config.toml
num_hidden_layers = 8
hidden_size = 128
n_experts = 48
experts_per_token = 4
d_expert = 64
d_shared_expert = 64
hidden_act = "swiglu"
moe_layers = [1, 3, 5, 7]
router_score = "softmax"
normalize_top_k = true
routed_scale = 1.0
balance_loss = 0.016
balance_bias = false
router_logit_norm = 2.0
init_std_router = 0.0312
lr_router = 0.000679
num_attention_heads = 2
num_key_value_heads = 2
head_dim = 64
vocab_size = 7882
norm = "rmsnorm"
norm_place = "pre"
norm_eps = 1e-06
positions = "rope"
rope_theta = 10000.0
rope_fraction = 1.0
qk_norm = false
attn_scale = 0.125
tie_word_embeddings = false
parallel_block = false
init = "normal"
init_std_qkv = 0.0442
init_std_o = 0.0
init_std_up = 0.0442
init_std_down = 0.0
optimizer = "muon_variant"
learning_rate = 0.00982
beta1 = 0.95
weight_decay = 0.015
lr_head = 0.011
max_grad_norm = 1.0
warmup_steps = 200
schedule = "wsd"
decay_fraction = 0.815
decay_shape = "linear"
final_lr_fraction = 0.0
batch_tokens = 32768
max_seq_len = 256
doc_mask = true
train_tokens = 297900000
max_steps = 9092
dataset = "wikipedia_en"
Below are experts of layer 5 (counted from 0) of a mixture-of-experts language model. Rows are named router (the router's row for the expert), gate (a neuron's input weights, with its number), up (a neuron's input weights, with its number) and show model dimensions 0-127. Each number is 128 + 24 x the weight over its row's rms, rounded and kept within 0 to 255. Numbers have three digits each.
After each expert's rows: a language model's description of what the expert responds to; "mostly gets" lists some tokens that are sent to it at least half of the time. This comes from a sample of Wikipedia text that the model never trained on.

# expert 44
router:098136114162175131157125137113114125096146098162120098154093117122119113125117144142123079107086143124159090143130094134123126140119107164147147112112125134120138078102150180144143114159117171159094109136123146129150181115118112104132106095139092128169143100124100138138136138162119126105172175138133187123147167099103123175102110155171145105158128111112164137147148112123132134099138
gate1:123154123098119151154113113127162150143117152100142124188116132118134140128112096138085143116120159101155148135141110122132099096149133133121106170126137144121131086095109131166119140130106121155151131074198142141146140156139098162149129127133092130149108135092123127105093137112154132123098110077110157108156101178109153145167095128087130181098125089132155141104153088109127106153114
up1:114071166120080111065123132111141116163115150101119127134117149107123121126137170172141124159144115116112132191115131118114104132144132109115125112119134127115108092148149131153126111124139177130151142166140130097120140166063088147142125132155087122128143114140105156145140157120106076102163091129149165178081135142175153105118130130115134154160160134123123121110095151144105135143130
gate2:150147125128107192111159140136129120123161094114130103170149127128094143132131145139123135096165104108151092103108109138102148118167129100158132106110097126135125122147120132174107137151112091139110137113140129180109156093056142148146101130154149116133162122156093138139119150145145137118119152138098104125124080117178098087079155142143127133137162161139109135111160157116180111156137
up2:134158115149131124118112163136139138129147150150117150158134138095136123162078155140134138143119152147153140125119129163110143124081175095125122133091148116135145128162096122126169145092187148126121158123120136140124120123152045127181126138120159130089176141144130135168144127141109161101093098118099145066118107155139091128113166134127117121126112102123162113145091163105152146152109
gate3:170141148144135135143091161100173132143099113149114180138176139076116099141090124158119113129144163115107109105139102135138132117150132171159120132117121116104111148147148153141135153129136122091133108153133142149114125123151118130177163105144110145096148090135122135145160122113156149111176121191126099138139085099153132152154135170176097133134086169112091125132121139138157139158159
up3:098134128082116084115124141125116109174133155124109105103140126113118116125194144093140121090106162133124120089159097152099140145178161109116128122122088107162116132125147117122132140144125129157147093092129122118123139153145167142127103123148181102143134111092085139114159129134100099108106159153158095192150109131155128117170147159116111140146153157115160136092176121145119113106128
Capital letters or first pieces of foreign proper names after a space, like S, K, V in Sebastian, Mateo, Xiaoping.
mostly gets: " Sh", " v", " Z", " K", " V", "ij"

# expert 47
router:136152127086117117141134127090159109166118137130166111102149144138178103146115118132151101127123118134115090155141144121114111118143139138165124152154117093145172144102165112174124134095102139111137149096098122109070135155099140145099165132142139140116149147150101124142153094101105095156124123164096075138174156079146149091148143135154169122135126135091159139184127127139106108153128
gate1:129085102114120140133171166139151106151131105173166113130119158130120125139113109153142092119160135142163089096097131136123128159044139158115103135148120135156122113150095120121130156139092107105138116174084128110108142123159092135184142158122175149140137149127122107134120128121125145161117163156107097132140098116118116112137135135104136114167106168068113106148121110153106099099139
up1:144165105076143121126121075129124120155150108116123100151088171163110122123129141104125138112124136138141138159138153139115118134153121089136141122162120163115089143144119157124112136132123151146108120104154144156152131172113135129121180157131099145077131110148111096104112123124136153141130107112162168105112171133161165138104092177077129157101117077134121118108119128198112167148141
gate2:158110129147134182135175136111134133138082112092083177123165105131133124111089109101091143125150118107109093121094100130101119116124089122149093166135105134087121112134129133113130151108098097127137103074146108152080135139113139122129140149145094104078133150143151115066134126142142156121089108095139085155143140138079154139165123110098109106103138100123136136146119154111124118129150
up2:167129146121097118177142121117102130150163125108151067125082147118124159143168079123152147111141114104147118136104128153123135145131142135135112160126144105123106144121142155140136116096096126133087182107119160125123104115130152128073143137113152162116146127158139064129117116114159127130097065140152076144112126144083151086125121137122112094120130098129129089108128135171150110083136
gate3:156164132093139174136106128160124131147107138113151108117137115153142139109145142111115086130050094127130143091129168162105109079117114097142132114130147107115093132134134108149168161124158077125126097106143122094142133133160086110113135072139144118132125130106112141121154096106097121116122134117123164150135147126084156078099138171153128136118114167077093116110100140123144100106137
up3:137159140128125116112089145140085152148150078101123093075142127086105123102154109143140079158137136087135135132135142162118090102122160080106100172138127123158081123129157159154091112117131078186083141115127124109154126135178145130141162083132130134124127129108140106137119126138136152094136128149145145142109129126104134160142199157153131104119121140139129106110096133131138120116143
Table-row-opening pipes in election results, and role or affiliation nouns in biographies like Party, President, player, member, American.
mostly gets: "|", " Party", " population", " President", " School", " player"

# expert 27
router:161127132141074147115116076113126104091101127087096134165083144122111177097159118109147108127108118078130141104183107144137105102129098135130149142132166081080093097122124133145162141171101154154094109151116191098102102105144158149149073145087140119133149123123133117118133111134132132094117116148110134130092148121121096120138123127103159144133102128125137123163123130140138141128116
gate0:152079146120089127144102151102108143109108113177100133115179123125111155127145127115096138123084110101125127129121157106115130193083176151096126113108099149104143143133149120142116137114111089098145130116174109095146125146136127098148126130108177182143142160131128108136124152117152142106120084162150145160104127108094148101138151153121167103121089115109147157142105138121099164165136
up0:111082154130114109120082091114110126126136129086170103154089117169082141094094100128131142139109134120170124086092151133141178159137118103149116143119124164155119131110109157101131171095119144146146132106128145142121163108131167122147088093166116127082141112111147109156122108125114107106102146147115154138108118127181144169125138112168150177129109117096133130163117128123158141149097
gate1:132107137174147111135097093102158138136090170164126146121116144145164140089151118159120145119112107141109127118103131107116101174172111057191107149092140169112133119168109180123141133151135129160100106107116131149116145145161133114094105164148145111152143156121156151150088095117126151150131129119081093121142108143148131132146143123139154159134134133105107113136126075109146108142116
up1:136105133094139125137118131160180141167118155195108110109123130121078114078110168127099113111117113081160124111132152172136132143141102170123128161150106113148133147093122133067139092155132127129118148109122142157101110108130119149116149162146131171147129114122107127171130108113115117144137116208129164128144128132119175118123090117135105120152099105133157091144105113103111141104136
gate2:101092122120097106148097144123109103120121138117126137111140131120193105157141149171111157157129109128137129167177143123094123147107099122138131118162135103168115155133124089126157100131134156134133127117106094114112126125136124097093163154126154146140135157120155127197156107169150151153102124192132125109124120115130121151172089110157143098160193128127086108085131126153117143129143
up2:156150144124129079155077113101140105119106146136092119115155091101150138101107154136150099129141103120151114116098121095110128138115114111135127156135109132127133097122103114138081140128158177136089119148143154144173102144143099124136159124068151178106176134127139107166139107129130153076111122143105110155140118108099146090147102172112129151133113101135112151106141074152098163136158
Hyphens in compounds and word prefixes or starts, such as Secretary-General, anti-SLAPP, inter, pre, plus the infinitive to.
mostly gets: " would", " inter", " New", " pre", " High", " comp"

# expert 35
router:103098191156144124103115166119131120066129109088128120142109136113130144150136118155145123159159115141150178162148146113125130108157158138138142095125129101118143122133117113122150111120093099155115077138128124160158120118123146138084137140100101156152101100145139140144122132104136068114071147148150127127139154154151143128169167115117093094141087130145168142095160136163165109099141
gate0:106112165121165149144106135113143131103177105119121160136135156103134152141128127144134067128171107157141171162116104105107087148128114127165148128089174130154117112118109127150150121090098138127109128142109158104110170094096152083115103095146126147152141107108112095132077161096131154154139100115120128106090133070141152124120140141103126134131123151108123130185114153156112103128155
up0:109126093141132147110112072113205119127092108106114140181119185163146124119100096112092128133138138103113100158151145091127110104136135136119123118135132148130119127160113118097158083100124151109122119171129100095146097161129143100094158097131117120148109164167153158128160131127131109128157143118141114177113121127145139121145135128099163177110171167155116107099153134128122096122128
gate1:109156079125139146109139150090106108136152122148149102094129095151139152136143126099101140115124159129089067167154159122129117139141155207120112107172143173135135142136135088140149120135094108155137144085155175146099095137100152140131127109123097118124120124166182085126116074149125115098142097138108115128140118129142133135137114114118150097143134154107129146096134115137124176105140
up1:123110141156160119130132105142074149136151141088117095107144090136131108105121127129144108123138123105149128146111111105146145096136138094097112173146069093089145143080148153144154138117130113138128135154161128102126101120130136155107115108121131216100093121159120167178125116151141093127067127161122111126123141103097133146117155166121137142124106133136138118104119093136133071139162
gate2:103147104113147135149105129135161124125102148133162162090143119109128116125117141124125103122128076063156101126174103104100108146130173134123124133103134123172156111158094127112112116128170113136139165151174156121133101143124142127174108143132163138084137129105144145136157166133145133112120111114134127107148113143129102079148085163112106128099112124165078106124173097093129074099123
up2:110145146089041139147096128150123100085105109139131146109134134143125106143126120151119098120141133090100161131143123081116126165173116165122165137095143125104144145128153139121131125173162111144113086116146137103138146142120168137119139084136138116148140131160132092135115174152075144126152150143135145138097142110082127119136090165122126154081133122181120127161147111109109124124169
Common first names like John, David, Mark, and letters or accented pieces inside foreign words and place names like å, Strasbourg.
mostly gets: " John", " David", "á", "ö", " William", " James"

# expert 20
router:148131130115191142148116123136088115118156163099167121110143131134155128140109154142117152157142122129116151158105123150105097147127063101142148096151134081133178116099113142133167155109150159136139149129137127140111157090105099114113163169121087155135158126121141154095144131125157139123111111145118147150141121130090106163105161101142132118105069131157130099101091122179131174125103
gate3:118128151146113175145120131130086097118198086167133157156143113107143122142137118104117149100107127127160090116113138100126132076100084147084127158170135126161167096142125134109113159132125118133096107081133120181116084155117163086077138134146107160150179115143117151138123110124156123154097117138140114112133133133110136135154174144125116113131101134109126108152097119119151128104155
up3:098150127149102140097168088143139134146151141152120155163111130127144126118072104101100131180135114109100168137157155143119144126129121122090083129139154147119110140107126123166167134138163125147113121121099133099138063096104164148149144092123133113123153109124089109093130139194157097154162113114135136093163142125144158079135134153134137144154116143097151147115124135089171141129137
gate4:160132078175131147131132137172109050102119141156102171105107120097120116146138129113111159112177111089110119106139112106114122136131091130152095094143124109125135134182159122101097146189154126145113133079096111118139117166161151100117126104131129117134105096137170139151142122120116128130129111117152127089089145167117121149106129140137102139099113121139121094081140132127128095098109
up4:087103138125169124120140159097143108111173161196120123160132093130164161121142100180110118106092141107138142140124113174146176129110131143119102102118143131085142119127119138134127147156143123127140148147064146114091125136131132145096122121134103108141149144127068179118131088066115110130138110173123161111107134126140128149132091138166124117122149086116118126164133146154105114123129
gate5:128125143125108127135104134120159099177146150118073149138117107117147142178169157139156120131141098106119102164076163111122137113128135144118138129090145129105168142168125113151105156144130113152136156149146126137137124124134148074133154102133138131136152095138162153149141131168109140159130095154107181121122107077115078124089111129140166103079121152162085108111169110132102153127134
up5:111166119130102091139141123118120122142096137081158144141093110125119155086106152140120126156145152114145138072132125119088113140158120132144165120093139136119120145068176129125107130157148127118064129176139117117151115161101149123083130106085092118144125173140126138141117135150135125136115170100184118094091138151105123122110125117095177167115140151125127088087135108111109124132146
Final vowel pieces like o, a, ro, ia inside names and words, as in carrots, Opera, Negro, Para-style.
mostly gets: "o", "ro", "ara", "ina", " de", "so"

# expert 25
router:140143096149100095163078112152160105117094119118153139136109140154110159128133125102091080156105117116124146126113134144132102124113149115130164115143162125079101098070111148144154089149115131162136126119130115108107132103159150160112132140080156156165112094112163144103157121156123169132164116152137128115090155128146099147131129102130110118160068113138122102108161091094149131144094
gate0:150155140113139120119133151184171144161161145131125097148141113107109118131132164123118125153148169120110126118155118135126131140169113121144109153134095115149094104121139122114115101100162161096134135115146082116124073134136114092129166116122104153116105167154121127139129108118144108114130122146152126127175186106141144141115033110123162174148118112091115128143129130182160131112090
up0:095141129126121113123170176102104167128139133099095136084158173143090131110118105134135135090135102135135141128128106114121080183128139105138132182147159103103096124086095131133134123135159124151154117143124136116096069140078116092109115158094156136108130115147132136134126172145166116113187103113101162171091123077137138110153100149120130143126134138123124133122122127138107101110113
gate1:118118097108110124144102140135111113154138133114147078114116098112134137138151133169091159076160132130191119128141112114074130131111122131165162121157112134154113101144112127163140102105147123144112145156100126099149107121142099149146106102142116131111147149117146198141118155084147153167118091139172135076145158123107123115102140101150120142165095119128114154159152097103122095140169
up1:089130165129144063130131135144086119155105093059097125132133146159118120099087161138108164135165112122140116105127163138131138118151160121125110125139126086142114145123148117165136104136130103117168113147121148133196158106106142075143105104120104123142142159107119101113134126098098120148099131162139168157176136147134113138142134110115120134129100085090146116131085082118134113151133
gate2:107150115153161098122156102087146144125143156093077166154143134124181120129150162107134092148112141068132135134107129121116140098070174130130112200103121131147125108101096128126097137139136117088146153102118137132148155134151130181131155168134124103120152100138136168067125151131128147160164129142082149158129115144104104128119142132160095121143131142124127108114160118124136141120138
up2:095167116109086097163102135113152097110155089143100131164120158110078118080127118128116150110181092137160138104146110115114137116144120148095117115120161151101139114176144156134125143137138117123153104162063175121158140165093116123100120108106108123130113137124138154144111141101109076147137115110154137128100112140163136162067107128126099130106145110148135109140157149140130121167149
Opening parentheses and quotation marks that begin a title, gloss or quote, also dashes and pieces in math markup.
mostly gets: " (", " \"", " U", " E", " O", "("

# expert 40
router:114146137101149097095148101132165130157157124111142154112114125084131094104161087124102116098152095083123128172134141094124124121155153111144165150148149124119125174130089162100161154126129107135186134145130145118175109131145139143134095134096123163107106146118163143172108103112132113103110125183137140154137152100167138081152132127099142165112123165131130143118085124154092140133120
gate1:100113138108163127115138162085139095132066085109155105146165167131112140152090125145130102139121121140117127086089152163135142142104096137173130128100154134128133098097094135141150141087126123148160111154105125132113065095107106115097157141140120128120124094125113137136148147098163154158117149112128136132099084128118098091113123086111114147088186125119115105170140127124145104139151
up1:141104118137085123114119154112146102129076126125125148138143143117108140138073083115151130130082154185127112116075143149113155081138079136120092139082155124148134091103143134162133147120178122153129152120109138102128117136131143100123124123152132142127143112107087111113154122105163165129119126135158166150148090177099134116129135104111124085105132145162128116126126137152183075114107
gate2:130155118113132108131111071143107165148125123114104164160130137101095096143129151186147144133146105159158148090149174097138109156138100159152134141131129136139170144146106127127154151120149149121145130077088149141157115149106136120143113121115106121120069125105102162106098178174125141108156158117123117111149167104136098144117088143107118143162157178139113115097114138114113156104158
up2:157120104118146132142147121111134133138124173102105115102139100130136116129103149072119106117136163096126108122110114147146154144094107086150101158152117148117141179159123123146126177145099161146106065052137148135095124132144164157113121110132141089143136178147123104105148175127126138150106107106152073132151126123153124104130119121166130133115120112092125100145153184126128125101119
gate3:112132166142131137107108116125120094110113113099118134112180163109117124137138103159087132150106112118119163163097155107116079113106153089155119124111144069140091146152106125135149141140134090153152124128109118157139163105164172145123094089139083163113140124143111092124137130126129122129105116081104101122153116125130151156131170098198117111138140084116107100164109110147161108129112
up3:099085117116168129159119132107126102137128149114108150100111158107152176153124192126108144105159133135139124110099133087102165148164172112198141123137100128154129119128150144136122081127113138113119131150099121115082122090131103134168133161155125151120144123108156097165142135140114113154135175116107136092111089105128091120098122078131090124106138140122126119154151160154139117141084
Dashes starting infobox lines such as Location, Coordinates, Mayor, plus clause words that, which, who, but.
mostly gets: " that", " which", " who", " where", " when", " would"

# expert 37
router:090115122144083138113152098153135106132140154098136096092125133159103090122142127148131161141148110140104090115152142130154120088140087103168133126112092171158120131133139135100119090111103167138069126106105104148105122139093135111171087143156121167126119137175146134088143131126148117089120109123105118097145115109134089118153126168129106162092124104098156089114139143161148156141097
gate0:140150077103106160134103148098138126127140116147156103102114118100134126097103113136159155089141141130134151137145144154135114120126139143109145115120114123103150121119134085146150138165140131200163107127075131133108081095088142142091132143152164147158135087151130113127173116129144146135127129086125186130126105151157162144111155155140118130190143084152117147111150126090106150087142
up0:141149115132085141159116131144099147135137157079139126101130106133085155110101102154126103150136138111114109146115127098127154156106137126086132091099113170103089130136145171059123144116143157130111108151166119091134090142139131121098116147091159124135111111078152116093139174123144142081153158156133133111143141094137136113126192102090159144131119119090095133127154137122105118129109
gate1:109088124095102098084103153132125080087109158167130145134161156087124139164192140175140177132164123135109093077112110093134148156130157091089136161145112130107151137105146151106124144145113109097108147140123096149123109157115125146135140176140169103115092144133150109132120140109127154123104131125113158147152137099115144156153115122156113137148143132125124184146137127105104105120110
up1:082103120138104135117146172144148123159129139096142102143105142142127087152120122110131166093101120131113133140076143114132120104147164105142110117112094099164159116045117137117133164092058113145091105104136087113131132142130128169165084145149092123123117139161124114148100125160138136118185148142129120138134114144086119111111113133112129131134149159145131116176137143118103123165140
gate2:130159139116166156146114144104137129109189084141155155115124134117155112118140136142126153092121105109116126134132145107162141095097110108126111126121110173100137155139195134128084141123086128071133150120149158128134123166139134124106166129162117178139154098176118114114112143155062156099108152121125143137120112152095148140072145126110144156107091137112137141140099130161132149154135
up2:133102097129121134158131132145135191122122101138107145142156104102129103157090203131165087145167122146089137149141168139162131140094109122122150121157106134100163119148127171127150097166131109143107117128145131143086157155124074131103156129121088121149134149108160120153149155080125136115137164114132104119109117156146160131135166147083099132153143122120121114111146133154167163123103
Adjective endings such as al, ical, ial, ular and adjectives such as local, professional, plus slashes in pronunciation tags like /sl/.
mostly gets: "ical", "ial", " based", "ular", "ational", " local"

# expert 34
router:133103132115123145177132096127126136088133151132151099148095147153160124096149136122158144175134112145120115138100143144145142104091134120079154092114140142141135145140148104146181116127136160160144170119107157141142153089124132114137119123102182113084130110137090116130123149089156090140129106065090143158091133093142107141134158137151142134146123146113175110171124186141159117120136
gate0:145113114136106130136114133106126133163113080104139128186168123112131154112160162124116136097127160172151160083146194112117162150123160147116125170125113119123109122139152114131089144130138095133097136123084121117109132106145154144131099150120130096076161125174094144108151182127130127116112126160101146109120124165122153148127186100163108126148123173090117144147113135141127136090130
up0:129143107167148126097102103117177127123141132170133128134139131103109113165099062108095147133129154112104111134122100141117144072148157178101138116164108129156119136102057109106165139096112165127107132129081127121129133148133100127119105115128149130133133121123123123146156118121106147180084157113105128146124069119146145121142116147092151158157089132154152118140112099102151096147102
gate1:157171127109126144170119108129095117106117143166129122124120117130177113138147082151137090103128148123122166140128116181131110136150153113181138114163114162136134141143096153170171133160142130086145117154139143142119095168147128163145105125118163150136158088115134180140143108153155175105129170140149107093121129137142127162136119136121087077147130193117137123119136109120129158110129
up1:116119163100115096148123160126122117128094145069081098126117103144116096118149144114138151115144113121111116113107150114083127157150133141137116112179065178128124137136131147143119151133124158090129093150154161162122131107086151128154140129116136151137117118136101176128104115160152114120148151063138123105152138140122141135096125093121127139078125143147066164152122110108160131110173
gate2:166139121138137149125124143105087173130084113143189123126126157170123127165110162110124183119132140121127120144121154099111095119091142118092122161100139140138145123155133110190120123154090157145105180142112109150094132111129124172138130119168123096109096092109139137118107131130158107118136086145115161121109121132138178081126135102178146120146162149130106136138121144073117126109136
up2:138124111127110186104096138125093113107086128124151116169072138145126158153123112126131137134100095095127137101113072137201087087117143091130142114144122140115147143140170151106132145127166126112122110102119081146129159109101125084096132136122140140138123135106124130122079159149103107122128189106125122147125144134114181139140107096096169118145144104128113129109125143152110177127130
First words or pieces of song titles, names and proper nouns after quotes or The, such as Me, Best, La, Fed-er-er.
mostly gets: " Me", " Best", " La", " You", " Black", " Mil"

# expert 19
router:080123185160123131144127125126110149101121079167112101127099094101121138129105161174117109120097124140150130133131151144131099112129101154115140076106141157130113175118162167114119102142122133157098144132112146182135138138136084088106119134121106151138080113119070130151134129106125152139137128148148160089125161080130151150117094134148150075139099126090137139107144157111127113096116
gate0:110083119123116098119169119153182138129083158122102191147115106174120146130096163126120122145142113090097151097117149149136104142161126118107118101132147136127084148111098117166120151140095155097077126124094113128150085117156131145155106142142132117086140116093150158121141091143127168123152119147123096119118115094153139089122134136113134084126079131103107113159089110110108110127115
up0:166133116176108097130162111154126108138146138089116125100121154123152130098155133189100164107149116117122106133104123135146121091158139116118122111123104123132101144101098133116100133144141115079122160178108116108135155119145122154153145094101137161130062120137127112154110091157135100139099125110151172116101133137128108148112143106155115085103114148118136111081072105190105144122104
gate1:121131148138126101153120139141096078137116108116157111116112130107085151142110119084132167141132118143151161138162102073090112122143115110105161125100160089201112139153133115134151134148138109080122116175139162142118161189136111144130135141154107093124104137134122146133129107162110092090097122110163154126107096135128137161110152179122119169126148139119119103140126150124144121141178
up1:121136139127136125136116148101142143142077135109179133117121133099099112135094111107184149124149167129115138087174064130162167123133138150154148154119118129118087109124122108124189108131115110140139100111117123096139157088105130114119106110134137160091094120118120108152138132145083138111160109119117085108152118102114146159132161112149162151125140111094096102100096142091083103122168
gate2:139123107144095152146084113153122142116145136138159137141115120160151134083094125116091102094106136146116139109154147136138148115134156118130127102184144155155145139108081133149128125143144087112094148161098105101149094113138157119156141169102090107168135126110141095124108135136132111111169111142139136154099112115155128166096099144175116101130167137129089166167130123154050109113126
up2:139145120153133141134140122106159124138129128089130164123139128173158153143153097108108173158097143149098132149130098164104123101110183144132140115126094131122128132170157114170160117158117115143152136180116129082170137088065183160110137139139140098108127108084136131109134103133164143136180121123152121152146142143149131141137123146189137100154150122138097130145110097104148142135108
Initial capital pieces and early letters of foreign personal and place names in lists, such as Al, Ch, Ol-g-iate, Ist-v-án.
mostly gets: " Al", " Br", " Bl", " J", " Ch", " El"

# expert 6
router:150131074147146109130125147137144113184119132103118139106147116149160146136105107121182187125103143105105101130101091115125140098130103144148121126133106155157114151146162096103129148120127084114117105116117091136136096174131128153132058159151135168147134145161140148088114111158131142126129096104125100132118132113117137153114139118102148190136164117125128133078107128157130115172173
gate0:103069141179129133150145156138147133145094136181148133151144159116126121153146157122146137131099150140102096113166148096110107140136140150106075139156153155111131121124153137100097129150130117109114148123143129173077161093102149108151166168177136123127133178109140146138176130111115149120133123091152123139106168095106138118160079136114122160128113136100126150136156083101124107144124
up0:113088136111135120102164134131140155090111100124084120155118179122154127162092132141119086130130091099094111133091139164109147141181105138106121127117126124097155107100160142101123136136149103097143134135139108112122111169094125138052098121101132103100133152133095109154122117165199164129123150106159117096136107157129127150157140112176116150152157168129126131118123130148129123107118
gate1:130126141155109146168132145162161146133151127118136118137175117081104132151169131115127172123128115130138160110204073135168121122094111125143085151145084125160153148095160089127083109118124139109101110110119109140104136126134107117104174144140140164154139108134162137097098146146133129100125155100142136142108139161133076126098121120113120106134115133138148071099113144131156165155124
up1:140141122089123126058132192130103129145114142129097125133102136107095121057142118126102098129155089100139093151106118124133144152153094102102123114156154100159126131166118098140142176156180146132148147128130128166174125148116144139133145115125167132100161162128120117117134121103179151107126113128113131127117100156183124114149116131148116123129157088129092132095151133096125103132096
gate2:114117127081138124199110113106108143142137114121101144141070130123118118138169096153108125172144154119112139151159119144137124163122152159155138134123155101113126086142126132123095113154100100132127137114131129118152186124118132129155130142108157138150147172151080151113088101143064139132153108148155130124125133090088092118121157109102101118113139140124105103169138083123185124136163
up2:109154147139123124090109139105153161095145078108093157111126111124111156154164141098110135171110106089130107144123146138098116114155146112111158146149118100114143129150171124154151152112155154181113096133123171145111101115177127145128094129153105126124164090147133122115105100189169118149121124173106110130132090116159165164103107159117125159095149128118123124140129115097083138120143
Articles, auxiliaries and common modifiers in running prose (a, had, has, also, more), plus endings like -ly, -ing, -ated.
mostly gets: " has", " have", " had", " new", " been", " also"

# expert 30
router:108142152186148085103136143128115108072121144161156124098117104155152167128128150106195112135106106159148120132142104115129133106129094136121138138076091072139108124116149174168130113152133133168123177135097191112107158111121126118130102103143159112135130123128100155100141125110122119139133080137092155127144144114113116119096138157129124103128142130071125149146136148098134135105133
gate0:150141059144123101170143089114147168123088138098127138167168155115140108159114075125122187096116149124111101150164176120164111125107125125104118159094124147103126146166102147128135090129114140130113141171139136069130138139125137151118133139091150133078143122116130146139131089126110102154080140121097139146133127151134152109117135121105102109121141104142134121120131116078121104136179
up0:119106162112106130152107121156104128174108111122149082092125131100097136119156120138079134124156130126135116119144143093096149113121119150108142124159106102127119126155169166121088157142115117147118177138098135151093166129132138190159077068102149195146133149111125118132146092144085155147133113128121139137117146132155116116111085095135091104136149116122116097124141150153121110115165
gate1:146113113140149133146083146174139116134153136161126117122094120133154088089125175104130119133105107096117124160083122195123157099101104060162124118138120105114119128129097168152158117137123146106098115135161104115121151151120106126113081096142145108181144140146124106094164142124126124095124164157141153153123137150133137166136150150129147142137156126124148126107103068160114159131152
up1:084134140152087165095153125163080138126135127127139092124132098154118112142111117163107119141130112139089125155099103091114129096117098118139105137137122111132136145081090164111177145152103148109145135150087122114088113163140091124112169109113087119088138109099143115087146120131147158115174113128128101138141172145123147133125133151157095160123112106133118142133132130097209153119127
gate2:127107136145192114176122114149097153108158134149089135143132159090090129085125127127113140097119116140096186123146158128139121124136110121113139109137140112116072172146128133119121110087140139108142176102115109165131162090068113092098159180147130129149129111135134077099117111141113146170110137122146139105104145129129076089144110143154122130109157099113143135158113130112113120128120
up2:102141128080116103172125104084144074126175154135143093095124142121129099121152153148117117135089075117141105126110094126134158099141123112124159108138142129177159137102158091088158151143134134098133140098154179136159124122082127106165093143072121137110128121140138130161097096114111128134126108122080144117093132120167154135098122123109149125126141136094123108113093146123166121142143
Consonant-cluster pieces inside surnames, place names and foreign words, like Sch, St, Sh, ick, Mc, as in Lederst-eger, Am-her-st.
mostly gets: " Sch", " Sh", " Bl", " Park", "ick", " St"

# expert 28
router:128123098126102076144127107114167136126130173117114114096163135098160122143103124134123175123139123127095073090126096099133133104131142129124107161139164092131139149114099114129108140133083101091172160123123146146137173149107135084168087161129143118130120146137147117126146097189148117106133140104106104099085119131115138124149135145144130127164164139160167137110095122133133096157182
gate0:101106079092120124143109109146122136103109096128127069127148078154099120138122131108087104125101153113097141101137082121106146132113073120140126108143067140119098154145144136124130092110144152122137080164137138144166128102119095152128124090116150114106137119144064107107114097160142105135119124116109111146134114102140112116086112116130118089125085192130155155117116116127123133159158
up0:138132124126111113157130166130146109127131129135156136124085144135118140179116141124130138169149088108121146134134218130108111130168127070109116125163135095127127106112119087163102105090093119166125157133133128132127127136130152097119127088113138165101129131135081144178089091129134118125108114165162116098122108115118124178118096102170114083142123169132117138107152129163118158118141
gate1:108149110162119084120113152133141126133144117111167134150118147147112093142114154110169108142120116142127134181105089107092118132085140137104145137121161085145138107150171123139115122123126183121154139123100093148176137097126115134150120136091112148155132135133103117134129124161115124154124060150189135139094097132110108132121141074163119143148119113130129129101093123126082181178131
up1:124113118146169113136144157130109128116138086175154107112136161141088112174163140144122108166113158151096138086124115125169144109124142095147158137166150129154125143154135146114104133122134187128143158148111116153136136089075121128141120143141087121141135131142107153149164112152084144109048165122152136118124139073122088136140100122168153123132144129103107136090136109115132123109096
gate2:116098071134082140147116093122127108127137115091114113104114098116088143128139108138111133171154130140138119139126125146162132151122181130156124145116165141145104101182108080123098168148117123107171120138080128111133141111083102122129119128115131152144139102094157156108142081119098164117129179098162087139142124136133145108105150143122078170094157112133125110120126103165117135159106
up2:091122108119133134130128114163122151115097096138154121107129112182124101100131144106119148121109178121135141160141118084182155133136163110154148133079103123099149121114148118122144051155083139121174115115143144150101093156154118125140180128135130082109117110145169181126112085136159133111122153143125106115112126080134102151111116121150093167134110137157146124143117143123141104146108
Biographical verbs and past endings after was/he, such as became, released, won, complained, plus prepositions of, for, on.
mostly gets: " became", " released", " made", " began", " served", " received"